config.toml
d_shared_expert = 0
moe_layers = [1, 2, 3, 4, 5, 6, 7]
routed_scale = 5.66
balance_loss = 0.0133
balance_bias = false
lr_router = 0.00117
norm = "rmsnorm"
tie_word_embeddings = false
optimizer = "muon_variant"
beta1 = 0.93
max_seq_len = 1024
Below are experts of layer 2 (counted from 0) of a mixture-of-experts language model. Rows are named router (the router's row for the expert), gate (a neuron's input weights, with its number), up (a neuron's input weights, with its number), down (a neuron's output weights, with its number) and show model dimensions 0-127. Each number is 128 + 24 x the weight over its row's rms, rounded and kept within 0 to 255.
After each expert's rows: "mostly gets" lists some tokens that are sent to it at least half of the time. This comes from a sample of Wikipedia text that the model never trained on.

# expert 50
router [147 127 130 134  77 113  96  90 119 148 107  91 114 158 101 133 119  78  79 148 125 128 109  97 150  93 102 166 116 108 109 110 117 124 105 117 147 144 181 142 103 130 125 107 125 131 130 130 116 156 179  94 158  85 152 125 117 152 138 143  82 178 111  88 106 100 151 113 152 128 152 135 151  99  83 149 167 132 149 110 109 110 167 169 131 140  79 109 136 143 116 160 122 123 124 141 177 144 148 103 149 152 144  92 152 132 131 150 109 124 140 114 133 104 117 155 123 122 152 137 111 130 125 130 132 117  81 106]
gate0 [127 117 114 150 139 136 160 158 143 126 171  89 120  87  89 157 129 116 138 124 187 126  82 126 131 133 117 135 147 131 131 114 177 118 167 127  93 129 141 147 149 136 125  95 139 174 140 124 104 147  82 105  97  97 145 155 144 143 166 105  91 184 131 123 107 134 101 105 129 137  96 133  97 105 125 127 142 102  66 121 130 135 147 109 156 147 121 173 177 143 161 102 141 147 118 118 148 128 129  94 153  86 131 149 150  85 118 155 123 110 112 107 121  82 134 135 155 104 140 130 131 104 123 140 111 137 107  96]
up0 [118 126 133 172 155 158 115 106 145 153 136 151 109 127 104 143 126 143 102 128 112 178 149 130 148 113 155 126 143 126 130 145 130 138 118 115 116 137  92 129 181 118 139 117  79 143 112 184  87 120 105 106 140 117 124 171 147 100 118 130 132 141 116 110 167 166 129 118 139 129 108 101 177 170 142 114 115 102 102  87 153 117 135 147 139 150  95 134 134  82 120 101 136 118 112 103 137 125 151  91 169  93 143  75 119 181 127 174 108 120 162 116 135 141 119 104 145  97 165 111 106 107  90 101 108  98 147 153]
down0 [108 123 161 113 125 109 155 143 143 127  87 120 143 142 141 178 124 111 187 132 157  95 116 141 127 129 133 155 128  78  95 150 131 109  75 119  93 136 133 112  83 124 155 126 154 117 114 132 129 160 165 133 152 145  98 127 102 174 141  79 163 128  93  91 102 146 100 150  98 108 108 101 124 120 160 134 158 112 118  99  80 108 139 128 125 155 119  80 137 108 116 137 109 180 141 140 122  96 126 139 113 140  80 152 100 122 176 119 165 117 100 140 135 109 127 154 132 112 158 137 152 138 103 106 145 135 139 144]
gate1 [111 128 108 108 126 117 136 115 148 143  92 105 146 159 115 111 113  78 141 156  87 130 125 151 122 104 130  99 102 156 131 120 170 148 168 126 155 108 155 152 130 119 103 123 134  86 129 173 180 144 135 113  75 150 120 138  96 139 148  85 100 113 109 114 122 132 140 117 181 117  87 108 108 115 139 108  86 107  93 130 195 105 158 104 124 136 150 130 162 138 113 124 138 155 122 126 201 113 164 111 147 140 100 133 144 101 160 104 141  97 140 133 131  95 111  90 109 139 111 123 142 143 114 156 147 131 125 120]
up1 [131 144 129 146 127 146 161  82 149 179 136 139 121 146 159 158 120 119 125 165 109 119 109 127 204 123  81 120 113 136 134 123 113 133 105 140 140 102 136 148 177 126 161  99 114 135 114 110  98 123 147 131 140 113 133 158 163 164 163 115 131 111 148 111  92 140 130 118  57 141 157 145 146 145  97 130 115 137 127  96 142 181 139 169 114  98 161 124 151 146 119  96 134 127 129 105 134 121 125 125 176 119 111  94 115 145 178 134 140 110 108 128 138 149 169 122 114 119 152 166  83 128  83 128 132  97 146 154]
down1 [127 122 112 115 131 134 149 132 132  88 147 169 118 191 149 120  94 126 117 137 139 151 119 110 128 142 100 184 144 187 114 158 123 107 100 105 145  90 139 134 168 130 116 106 113 115 115 122 170 133 126 114 122 137 114  73 130 110 137 169 116 148 175 166 137 167 121 151 150 132 132 138 127  97 120 108 138 125  90  79 125 162 123 136 110 145 176 150  92 102  98 148 133 159 126 138 128 153 150 153 109 109 100 157 143 106 101 134 126  93 170 137 131 122 104 153  87 172 116 102 130 136 139 107 175 139 130 107]
mostly gets: " Sch", " sh", " Sk", " Ha", " Hol", " Ho"

# expert 71
router [113 142 124 155 106 175 134 109  95 153 114 103 121 134 120 174  99  93 167 134 138 119 129 138  96 159 100 142 106 139 121 127 131 102 152 193 155 121 132 124 130 149 160 147 133 103 164 160 169 124 138 125  96 103 124 142 110 118 111 125 137 101 115 146 154 119 147 126 162 171 112 181 158 138 169 112  97 126 112 113  88 110 147 109 103 166 147 106 136 110 128 128 104 136  67 134 158 100 157 111 144 143 130  89 141 118 128 100 138 134 160  98 139 164 118 164 114 132 148  81 127 116 148 105 112  88  97 102]
gate0 [159 143 123 174 161 124 130 139 127 100 112 147 130 107  97 117 114 135 156 126  94 113 114 129 168 170 128 115 131 117 117 122 136 148  95 123  94 108 149 105  99  93 106 117 155 122 136 116  80 103  77 156 141 141 164  60 160 122 132 118 107 200 106 130 173 104 127  87 129 134 131 111 149  83 160 126 139 105 128 109 109 103 118  77 138 122 118 159 130 130 110 120 160 138 125 142  92 179 149 147 116 118  94 109 125 123 141 101 138 108 145 124 163 163 136 135  87 119 115 111 101 101 112 143 127 149  98 110]
up0 [159  74 111 145 139 140 138 106 115 165 170 143 132 128 100 150 159 114 103 115 112 146 125 114  79  88 161  95 185 104 161 129 138 108 104 113 105 163  90  91 149  63 158  99  96 148 125 165 157 147 127 106 115 142 121  97 151 116 128 136  97 147 110 144  90 104 124 142 147 170 144 100 105 148 139 149 117  95 128 108 114 130 108 134 156 131 116  95 130 133 162 121 152  82 125  83 118 130 132 127 107 146 177 162 113 163  86 115 114 118 144 109 121 137 130 150 128 101 129 135 147 143 112 112 122 123 115 146]
down0 [120 139 160 138 159  92 140 142 135 139 127 105 129 142 126 147 121 147 144 150 160 124 130 137  94 101 144 121  98  95 140  92 144 123  83 121 129 124 119 103 146 145 115  99 100 111  79 140 126 164 127 108 109 139 118 108 141 125 109 137 150  82  86  82 103  92 106 116 116 140 117  87 125 103  98 144 167 113 122 102 128 121 130 116 149 115 180  98 144 121 155  59  95 124 113 158 164 131 182 163 111  97 126 116 137 114 142 124  92 151 126 120 119 106 127 135 145 174 145  46 119 149 132 112 136 153 104 136]
gate1 [ 98 109 105  82 144 106 117 153  94 150 141 143 141 159 168 148 147 206 125 121 107 136 122 126 144 116 129 153 153  95 121 132  95 136 127 108 143 140 159 151 134 106 163 105 138 112  76 155 113 130 164  98 105 126 105  93 116 101 135 161 114  90  97 145  95 109  92 158 157 135 137 115 138 119 162 135 138 130 135  75 135 136 139 132 112 106 159 143 162 121 153 142 146 133 129 138 144 158 143 171 119 183 131  99 146 187 145 129 162 146  98 102 148 105 105 120 118 151 105 146 113 148 136 162 156 134 130 112]
up1 [114 134 132 100 104 132 106  94 144 138 104 138 114 147 116 107  96  76  83 154 118 108  95 169 117 125 110  62 111 146  92 125 142 139 141 121 133 161 112 148 177 141 140 108 150 144 113  99 150 129 167 143  87 134 159 130 169 102 101 115 136 132 118 128 115 106 144 149 111 157 132  85 125 113 138 136 146 110  81 169 109 146 166 155 145 110 127 107 156 137 118 190 116 120  82 156 156 157 129 154 122 126 119 164  76 121 160 134 118  87 126 136 129 143  95 127 111 124 104 158 131 132 111 145  91 143 135 105]
down1 [118 154 120 119 122 120 140 108 128 131 130 142 133 125 108 149 106 111  93 148 126 118 137  98 134 128  98 130 132 141 160 222  77 147 117 126 102 112 130  91  72 129 160 132 155 101 130 131 135 103 140  92 132 152 120 125  95 108 172 112 125 101 128 141  84 140 134 141 112 105 137  92 101 102 128 150 123 106 100 143 116 129 121 160 144  74 110 147 136  97 200 154 142 131 103 108 147 109 126 129 143 121 103 146 115 148  83 121 100 170 141 131 156  90 167 108 142 117 140 131 137 137 111 129 168 148 177 105]
mostly gets: "919", "th century", ", were", "927", "934", " gets"

# expert 112
router [114 145 122 153 108 177 134 108  93 155 115  99 121 132 124 178  99  95 161 132 140 118 129 135  98 156 100 145 102 137 121 123 131 102 152 182 156 124 137 125 133 150 168 147 132 104 168 157 170 125 141 123  99 103 125 142 112 115 115 126 135  99 112 145 150 120 143 124 164 183 112 183 156 140 170 113  94 124 113 113  93 114 148 112 101 165 142 108 135 115 129 126 104 134  75 137 158  97 159 115 147 146 132  87 142 118 124 103 137 135 161 102 139 165 119 163 112 132 148  77 129 114 146 103 113  87  94 101]
gate0 [127 113 123 153 134  88 145 100 135 138 133 130 128 146 153 141 162 150 101 136  98 115 117 117 120 112 103 126 149 109 103 129 154 101 132 120 103  98 127 133  85 133 112 110 158 104 135 135 135  77 169 131 127 164 108 124 142 119 156 145 144 135 137 109 123  85 123 119 123  99 154 106  77 106 101  76 120 106 137 145  82 107 117 144 154 136 110 134  95 199 153  49  95 121 128 145 137 134 108 165 119 122 138 124 115 140 128 161 101 136 164  95 135  64 122 110 106 154 130 126 134 116 137  92  73 108 140 132]
up0 [142 132 109 158 146 131 152 158 112  96 129 126 130  90 108 149 150 127 120 137 138  91 163  92 132 142 157 171 140 125  92 106 169 117 124 147 173 131 165 101 174 177 113 151 122 107  82 161 158 115 125  93 117 123 110 168 149 117 117 143 112 130 150 169 128  79 143 168 121 107 140 111  97 162 152 134 189 123 155 108 108 146 121 148 148 121 143 102 143 132 163 136 153 113 156 168 102 125 132 160 146 157 111  99 156 139 100 127 113 181 118 124 162 122 156 137 139 158 150 127 142 150 126 109 120 133 141 151]
down0 [145 138 129 136 129 119 150  88 156  99 145 128 113 140 113 122 143 155 135  93 135 101 127 165 135 123 150 164 127 141 106 176 161 146 109 102 184 197 124 100 117  87 107 100 175  73 127 135 121 123 160 135 155 126 101 127 130 141  88 107 122 132 136 109 122 110 109 159 116 165 162  94 122 116  98 154 125 130 144  90 115 138 126 120  84 129 116 133 108 116 125 122 156 127 143 123 144 130 118  82 157 113 158 141 175 135 117 115  80  90 149  89 140 113 154 170 128 113 172 120 124 101 116  93 121 124 144 160]
gate1 [148 116  98 125 121 118  66 161 101 142 150 138 127 130 149  97 114 127 132 115 105 116 119 154 152 153 118 104 122 151 169 137 123 163 134 106 120 113 156 188 125 151  97 135 133 133  71 136 144 151 104 137 131 102 188 115 132 151 156 148 139 162 134 106  91 131 154  72 117 109 114 101  89 132 111 130 176 154 102 116 122 139 154 106 147 146 118 130 123 126 114 139 153 110 126 112 144 124  69 128 121  92 102 141 137 160 122 128 193  94 116 130 149 119 117 104 111 114 155  91 156 148 117 165  83 124 111 121]
up1 [111 147 184 141 102 147 135 156 123 160 128 130 154 168 130 107 148  75 144 117 132 119 164 118 130 119 171 127 124 134  93 129 127 135 135 155 163 126  70 141 104 146 154 162 135 172 106 135 131 130 126  94 154 139 169  89  99 179 148 162 135 114 107 114  94 132 153 143 114 125 132 138 140 138  67 119 158  82 160 112  73 179 129 141 141 163 124 100 102 129 133 123 161 139 175 160 132  99 133 103 122 136 105 101 121 143 167 108 143 127 114 144 134 110 133 121 137 123 139 129 102 131 128 123  85  92 128 129]
down1 [128 110 157 160 110 131 138 147 139 116 119 168  98 112 130 139 153 130 160 101 127  87 129 124 124 182 164 110 117 116  92 121  81  79 150 104 107 156  65 167 112 150 129 146 133 144 113 142 120 131 129 142  88 119 105 115  88 195 149 172 111 142  93  99 140 169 142  96 129 123 114 134 146 121 123 118 124  82 139 120  97 102 122  93 110  98 123 133 123 142 140  95 156 111 111 144 101 113 117 166 163 129  94 125 147 153  90 120 126 104 114 141 140 169 108 124 117 157 113 156 146 129 124 111 129 142  79 141]
mostly gets: " Johnson", " Patrick", " year.", " time.", "ers.", "es."

# expert 63
router [128 148 111 173 109 169 147 113  89 107 118 101 102 124 129 152 117 112 145 105 157 118 119  94  83 144  76 127 119 165 129 122 128  75 132 156 130 101 121 116 120 171 126 137 110  88 162 139 153 157 132 152 124 149 138 174  95 131 114  95 153 127  94 148 141  92 132 138 151 152 126 158 126  95 170 118 110 123 123 127 104 104 124 150 112 109 158 105 133 151 115 121 123 150  82 131 111  86 116 117 143 146 110 108 152  96 134  98 173 150 157  97 141 169 131 161 153 130 104 130 174  86  97 147 120 116 111 158]
gate0 [147 119 118 135 104 138  93 137 128 138 187 148  95 136 167 137 102 127 166 112  95 139 134 115 129 142 153  94 129 135 140 143 141 114 132 105 128 160 150 161 103 126 170 121 145  98 100 126 141 110 103 118 127 131 121 159 102 128 133 115 119 144 146 115  94 110 122 158 138 159 137 176 147 170 153 113 121 124  86 152  98 160 111 108 101  90  99  93 125 108 197 155 129 102 103 155 159 122 138 138 149 146 144 118 173 128 161 203 108 110  79 127 138 159 119 100 125 158 150 105 116 139 124 129  88 138 124 106]
up0 [133 116 107 176 121 121 134 121 123 113 140  91  92 119  75 103 101  92 160 105 108 102 136 134 138 143  84 169 115  92 162 129 123 135  80 127 139 114 129 152 145 126 151 143 146  82 139 137 112 109 134 166 153 128 134 119  96 140 133 130 103 124 204 113 145 157 131 124 137 170  98 109 116 122 140 119 105 143 134 119 114 139 159  97 140  86 157 117 154 123 127 113  98 148 131  98  99 142 154  98 125 132 139 134 110 105 125  79 185 100 116 121 153  77 139 140 122 157 179  84 111 138 139 122 131 164 126 135]
down0 [ 99 104  95 161 117  73 117 103 119 138  95 138 150 133 112 115 140 132 104  81 184  97 143  87 167 147  65 149 146  97  95 123 123 104 130 100 102 126  81  92 152 114 103 162 129 128 130 137  99 107 160 128 103 105 121 127 129 129  81 142 172 140 102 150 140 103 115 121 120 153 169 112 139  94 129 150 125 135 155 118 122 126 152 142 133 138 145 187 143 135 146 107 117 132 149 111 138 124 138 151 107 138 143 109 100 134  88 130 103  84 156  96 159 171 160 141  94 102 108 139 131 119 127 145 125 152 128 120]
gate1 [117 162 105 104 109 125  76 158 151 120  90 110 103 104  98 113 142  98 140 136 103 141 125 166 124 123 115 105 117 158 174 116 116 136 135  98 114 152 126 118 113  95  94 143 107 138 122 139 121  99 142 172 148 122 149  88 134 110  82 117  97 107 189  96 146 133 164 133 125  82  94 124 180 105 112 115 154 178 170 160 147 135 104 105 147 118 141 162 120 139 118 137  95 114 126 134 119 133 123  85 139 129 175  68 151 136 169 146  84 116 120 122 116 134 110 123 113 139 137  93 123 130 123 110 115 144 119 139]
up1 [126 164 141 105 101 132 110 122  76 134  91 137 125 171 153 125 145  90 115 166 119 139 122  95 104 123 100  99 132 162 115  90 112 179  74 106 148 134 107 103 111  82  97 115 122 148 104 148 144 132 139 161 150 124 153 119 130 126 141 133 113 126 126  54 147 123 173 144 161 116 140 116 153 114 138 121 155 126 157 153 169  93 120 116 143 141 136 106 145 163 110 148 130 102 107 119 115 152 134 118 105  94 161 111 109 159 137 167 108 142 112 115  92 120  77 138 116 132 107  71 153 149 136 131 112 143 123 102]
down1 [175 114 118  99 165 165 136 116 100  89 126  92 111  99 185 152 135  86 100 154 148 169  87  86 118 103 115 143 110 164 144 150 122 133 111 120 105 131 122  99 117 130 138 178  97 116 141 134 115 127 102 131 152 111 137  94 149 107 121 161 109 129 133 103 112 138 145 106 112 123 167 142 146 106 143 125 160 175 136 104 136 105 137 104 116  99 125 119 176 118 107 156 108 144 117 159 151 127 104  93 150 121 152 150 180 106 149 122 106  99 160 109 113 126 105 112  85 129  98  94 154  99  95 119 136 142 146 103]
mostly gets: " | ", " |  | ", "; ", "% | ", ") | ", " / "

# expert 68
router [134 170 118 111 133 127 116 116 147 173  94 112  98 140 112 149 113 139 112 187 141 119 130 134 153 139 140 193 145 123  97  83 133 150 116 116 125 147 167 109 130 148 113 113 107 126 160 138 156 150 173 136 149  83 115 138 124 111 147 178 152 156  90 132 141 102 123 139 141 118 127 127 151  94 159 129 166 143 179  92 119  87 128 140 106  96  97 103 143 136 132 144 170 145 143 107 130 161 133 118 159 151  90  72 169 143 128 140 136 124 108 108 146 145 113 143 112 134 167  98 110 119 132 148 124 100 109  91]
gate0 [132 147 125 169 111 140 166 153 112 103  96 137 146 128 144 141 120 130 131 107 121 100 191 128 160  75 126 161 108 132 161 166 136 107  96 147 137 141 145 135 129 123 153 120 112 113 166 162 142 116 119 133 131 121 103 166 145 163 125 131 144 184  97 139 109  91 120 133 108 176 133 157 149 134  92  83  90 142 121 133 131  88  64 111 123 102 194 116 140 110 102 171 107 139 119 145 154  91 119 155 117  84 130 143 140 104 131 104 134 124 113  95 119 125 116 151 100 141 143 122 140 120 143 164 145 129 107 128]
up0 [113 140 126 156 150 106 136  78 128 150 146 165 147 138 102 139 149 122 137 161 168 130 133 145 152  86 104  96 160 119 151  79 141 123 141 125 138 125 166 127 107 188 153 138  89 130 102 131 106 108 124 137 118 133 123 104 107  91 131 127 139 154 109 130 111 132 113 119 161  88 154 132 145  76 125 157 165 153 123 125 140  90 114 138 121  91 155 201 137 108 135 146 104 149 144 133 157 165 136 148 108 152 107 113  78 137 130 111 132 129 159  83 142 162 113 155 115  79 119 141 154  90 132  92 124 131 152 141]
down0 [103 151 130 117 165 147 128 124 107 119 110  99 144 157  96 116  98  83 104  91 154 140 130 109 157 101 137 132 129 144 181 152  66 135 173 103 132 129 146 137 101 139 123 125 122 162 159 138 158 137 118  90 141 127 128 136 138  84 121 119  92 137 142 139 112  99 117 112 126 174 165 148 135 165 118  97 135 114 153 118 148 117 102 161 138 136 128 135 125  86 130 131 136 123 141 149 120 169  97 119 165 153 109 134 133  93 149 137 192 156  90 132 153 105 117 163 127 120 105 143  95 131 192 122 142 176 130 115]
gate1 [ 97 167 138 135 155 128  99 111 134  93 119 132 116 114 111  66 118 115 162 170 136 152 171 107  85 144 139 134 129 100 105 160 150 126 135 113 152 116 100 104 189 111 151 137  95 103 206 105 146 104 112 128  95 143 118 175 166 123 140 135 136 100 133 118 125 127 150  89 165 134 123 114 152 101 142 133 123 136 123 130  67 119 125 142 115 161 178 129 100 145  91 119 110 135 101 120 139 112 113 134 151 126 127  98  94 122 141 113 123 116 142  83 129 150 122 124  92  97 118 112 156 108  86 120 150 123 132 128]
up1 [127 122 137  78 121 126 108 154  92 148 161 123 159 147  72 112 121 103 138 122 138  75 158 187 129 123 128 136 131 141 117 108 135 103  99 107 129 163 133 161 122 113 117 123 107 141 134 123 131 137 118 171 143 124 189 139 130  97 104  83 120 132 157 152 136 122 105 121  91 122 111 128 143 146 132 115 146 111  93 143 142 149 126  84 158 113 100 194 143 107 149 157 150 165  97 160 132  85 178 119 160 165  96 121 115 158 115 162 114 136 151 130  84 133 123 121 135 158 107 139 131 131 114 125 145 173 132 137]
down1 [ 99 191 138 115  95 149 109 113 122 113 113 112 103 118 120 153 149 144  97 117  98 134 164 143 146 130 141 136 136 108 123 118  98  80 138 152 160 126 137 133 110  94 106 133 170 113 120 108 167 122 121 125 142 129 113 147 100 161 112 137 146 134 212 158 124 145 144 139 153 114  87  92  96 103  87 101 166  99  96 111  97 121 127 153 155  87 149 123 154 177 104 122 176 117 145 123 139 108 102 115 106 115 160 163 102 118 143 172 103 146 112 104  95 128 150 135 161 116 118 118 118 134 109 124 109 139 139 107]
mostly gets: " Kh", "erbai", "iang", " Bh", " Khan", " Zh"

# expert 2
router [148 174 120 122  78 139  94 146 107 144 113 110 156 127 124 142 137 129 164 163 128 125 126 128 164 107 153 164 121 120  79 103 103 137 118  98 136  97 176 134 139 153  99 127 109 145 127  96 119 146 120 119 156 108 133 134 100 129  77 176 116 168  91  99 141 123 126 132 114 140 119 163 149  96 118 116 121 148 157 106  79  68  94 157 117 158  91 113 141 124 152 170 115 108 133 144 123 118 149 184 168 135 141  89 152 133 131 128 119 126 134 127 126 153 127 154 116 116 158 131 172 127 145 127 105 101  83 107]
gate0 [160 141 108 131 109 116  80 159 169 108 132 151 126 146 143 133 131 123 162 116  93 140 142 124  95 122 114 119  90 124 145  77 141 117 125 140 136 116 142 140 120 142 121 144 102 106 104 123 141 140 167 116 117 115 147 110 104 117  93 108 114 120 136  99 106 151 114 125 135 126 103 131 109 144  85 112 136 136 104 169 116 119 112 139 128 128 100 146 133 167  91 144 104 140 136 118 131 137 151 123 114  77 178 184 154 168 103 104 176 121  98 192 110 107 159 135 146 145 130 199  76 149 176 128 107 112 113 139]
up0 [143 122 140 152 132 150 133  91 122 106 162 111 127 152 181 133  97 150 165 136 132  87 118 123 137 115 132 121 119 118 137 114 133 127 147 157 119 148 184 140 119 180 112 142 121 112  74 136  95 101 109 114 135 114 110  91 116 113 138  90 134 131 105 178  89 148  98 134  99  92 190 127 119  89 133 114 109 109 152 176 136 109 119 141 111 152 139 136 157  56 106 131 103 154 128 145 100 135  93 113 123 119 102 133 131  81 105  70 147 129 111 110 132 149 137 146 150 118 136 142 135 102 129 126  95 137  94 146]
down0 [140 106 138 140 131 112  63 122 139 101 132 110 147 102 115 116 113  97 137 167 143 134 107 158 144 146 165 108 162 102 104  88  80  73 122 131 132 127 123 154 137  88 108 139 117 132  89 124 117 152 172 121 113 112  98 144  80 134 136 142 142 134 109 119 121 120 173  85 113 106 139 134 135 136 106 133 102 140  93 146 121 108 120 113 130 114 109 134 104 127 157 106 130  98 101 146 135 163 100 139 163 123 165 144 118 130 140  91 122 130 128 135 157 138 109  99 102 184 139  62  71 150 149 125 139 100  84 147]
gate1 [116 162  90 116 130  77 129 134 135 116 122 134 130 122 125 147 173 153 125 115 114 151 107 179 121 101 112 136 178 167 128 132 114  90  86 155 154 100 132 118  99 119 128 148  67 150 146 119 126 105 122 139 150 136 124  91 159  76 130 122 125  98 118 111 139 136 124 102 153  90 114 144 163 132 116  96 131 111 135 139 114 169 151 109 105 164  96  94 119 184  89 134 110 153 162  76 122 115 168 155 134  91 119 130 123 153 128 120 165 143 148 159 145 132 136 111 130 126 132 146 135 114  73 120  92 112 128 110]
up1 [138 135 128  65 152 129 186 114 131 133 121 168 127 122 102 112 126 144 108  73 143 102  96 136 138 119 140 156  87 124 116 136 119 133  88  95 119 105 144 111 120 120 135  97 135 124 132 154 139 146 124 137 150  80 123 127  85 117 137 128 117 124 161 129 134 112 153 134  72 130 137 138 117 123 143  94 114 138 115  94  64 118 160 127 109  88 130 144 129 101 167 137 106 121 156 157 180 104 147 126 110 113 150  88  79 153 154 153 158 161 111 161  99 107 132 114 142 140 133 128 140  97 107 165  90 152 151 159]
down1 [138 129 127 143  82 123 139 123 155 136 120 100 104 173 108 121 123 159  97 112 107  78 184 119  97 139  84 130 120 100 112 162 134 108 119 123 118 142  97 104 141  95 136 100 146 144  72 124 160 129 132 126 131 146 151 146 126 140 139 158 152 175  59  82 117 101 151 110 109 115 136 133 135 122 158 107 114  79 138 128 107 140 108  96 138 103 103 137 112 129 145 121 137 117 128 117 117 155 127 116 100 121 138 137 150 111 124 126 125 144 110 119 132 126 202 143 167 169 156 131 122  50  99 110 123 122 134 116]
mostly gets: " S", " s", " South", " Sw", " Sl", "-S"

# expert 1
router [114 145 123 152 109 179 133 109  93 154 115  98 122 131 124 178 101  96 160 134 141 117 128 135  97 156  99 144 104 138 120 125 131 103 153 176 156 124 137 125 135 150 167 147 133 104 168 156 168 124 141 125 101 104 124 142 111 116 116 125 135 101 112 144 151 120 145 123 161 184 113 182 158 141 169 109  91 123 114 113  91 112 146 111 100 165 145 108 136 115 129 128 105 134  70 136 159  97 158 115 146 146 132  87 142 117 125 104 138 136 157 102 138 166 119 164 113 131 146  74 129 114 144 101 111  87  94 100]
gate0 [116  96 121 138 139 180 101 140 116 138 108 154 133 134 131 120 118 135 113 117 137 100 121 120 133 122 189 100 168 152 132 133 108 110 143 115 152  99 174  95 132 146 113 146 121 203 119 151  69 185 124 101 204 159 129 116 142 118 157 115 117 161 138 143 112 153  95 129 127 120 135 135 137 124 107 100 118 134 120 149 170 124 112 114 133 113 160 124 128 149 104 133 100  84 140 129  98 119 102 107 146 135 160 140 137 154 104 124 163 139  84 144 123 134 140 130 133  97 122 122 157 147  60 133 166 142 120 114]
up0 [120 150 138 135 157 137  72 109 127 137  74 146 108 127  98 144 148  87 170  83 106  98 132 144 137 142 148 125 135 161 113 109 117 119 167 113 128 160 125  99 167 137  75 121 103 115 144 139 110 176 130 118 153 128 131 103 114 120 101 114 115 100 119 134 141 134 120 159 145 114 118 119 148 183 112 121 100 122  92  97 176 110 187 117 121 168 145  94 145 132 122 115 126 129 147 128 132 153 161 139 132  81 108 116 124 139 136 146 179  95 142 124 137  97 116 150 127 126  97 106 157 139 127  81 137 104 178 103]
down0 [105 146 124 108 129 127 112 136 124 169 107 132  89 146 103 142 117 117 127  86 146 106 118 152 147 156 130 133 109 118 116 194 106  98 140 176 100 126 116 107 112 179 136 106 101 111 147 143 110 144 141 119 147 131 116 109 126 148 118 154 142 111 110 102 161 127  99 152  98 143 138 169 105 131 122 116 159 118 165 123 130 148 130 109 144 116 109  98 121 143 113  73  97 105 134 120 154 112 115 100 138  18 111 150 137  79 154 119 155 142 130 130 112 140  93 140 171  97 134 144 122 104 138  91 126 101 141 115]
gate1 [ 98  97 106 122 121 130 133 116 163 138 132 170 186 168 150 124 130 176 132 144 150 116 143 145 118 142 134 115  82 117 122 121 145 109 101 134  78 153 144 128 146  87 104 119 148 113 155 124  81 134 120 111 122 148 161 107 102 131 125 179 130 112 145 148 120 131 123 124 114 127 139  61 133 127 159 146 130 121 180 155 135 134 112 150 151 104 120 112 119 144 120 165 138 146 143 161 139 133 118  91 162  85 115 156 137 127 131 180  81 126 107 152 129 115 129 128 150 146 154 185 173 128 112 144 129 163 131  75]
up1 [132 156 115 116 147 139 113 121 146 143 136 123 113 172 138 125 139 132 161 160  86 134 127 168 112 106 117 158 138 134 113  92  80 130 160 162 157 115 133 139 141 108 124 165 153 150 126 143 144 120 140 104  95 133 113 133  98 120 118  95 139 141 116 142  91 149 133 118 171  54 132 118 138 139 176 134 133 139  99 133 158 130 171 178 135 169 177 147 108 101 147 118 181 172 137 114 124 121 147 118 153 115 127 103 133 107 105 124 138 149 129 121 164 106 173 140 124  93 161 139 172 117 155 177 150 122 153 131]
down1 [ 91 144 166 152 104 143 115 159 118 151 111 163 145  95 126 132 103  81 152 130 111 168 103 114 134 122 157 131 156 151 130 114  82 159 117 136 134 139  84 123  85 107  64 148 137 117 159 113 102 161 132 117 116 131 135  98 123 116  90 168 182 156 133 123  94  82 124 123 107  89 110 148 147 112 156 116 108 129 127 137 127 161 159 135 140 122 150 129 137 152 158 103 150 115 135 115 163 131 137 146  90 139 115 108  98 153 159  53 143 106 144 119 117 127 126 117 143 113 130 111 127 114 140 144  75 145  98 146]
mostly gets: " James", " King", " Ben", " Davis", " and D", " Sy"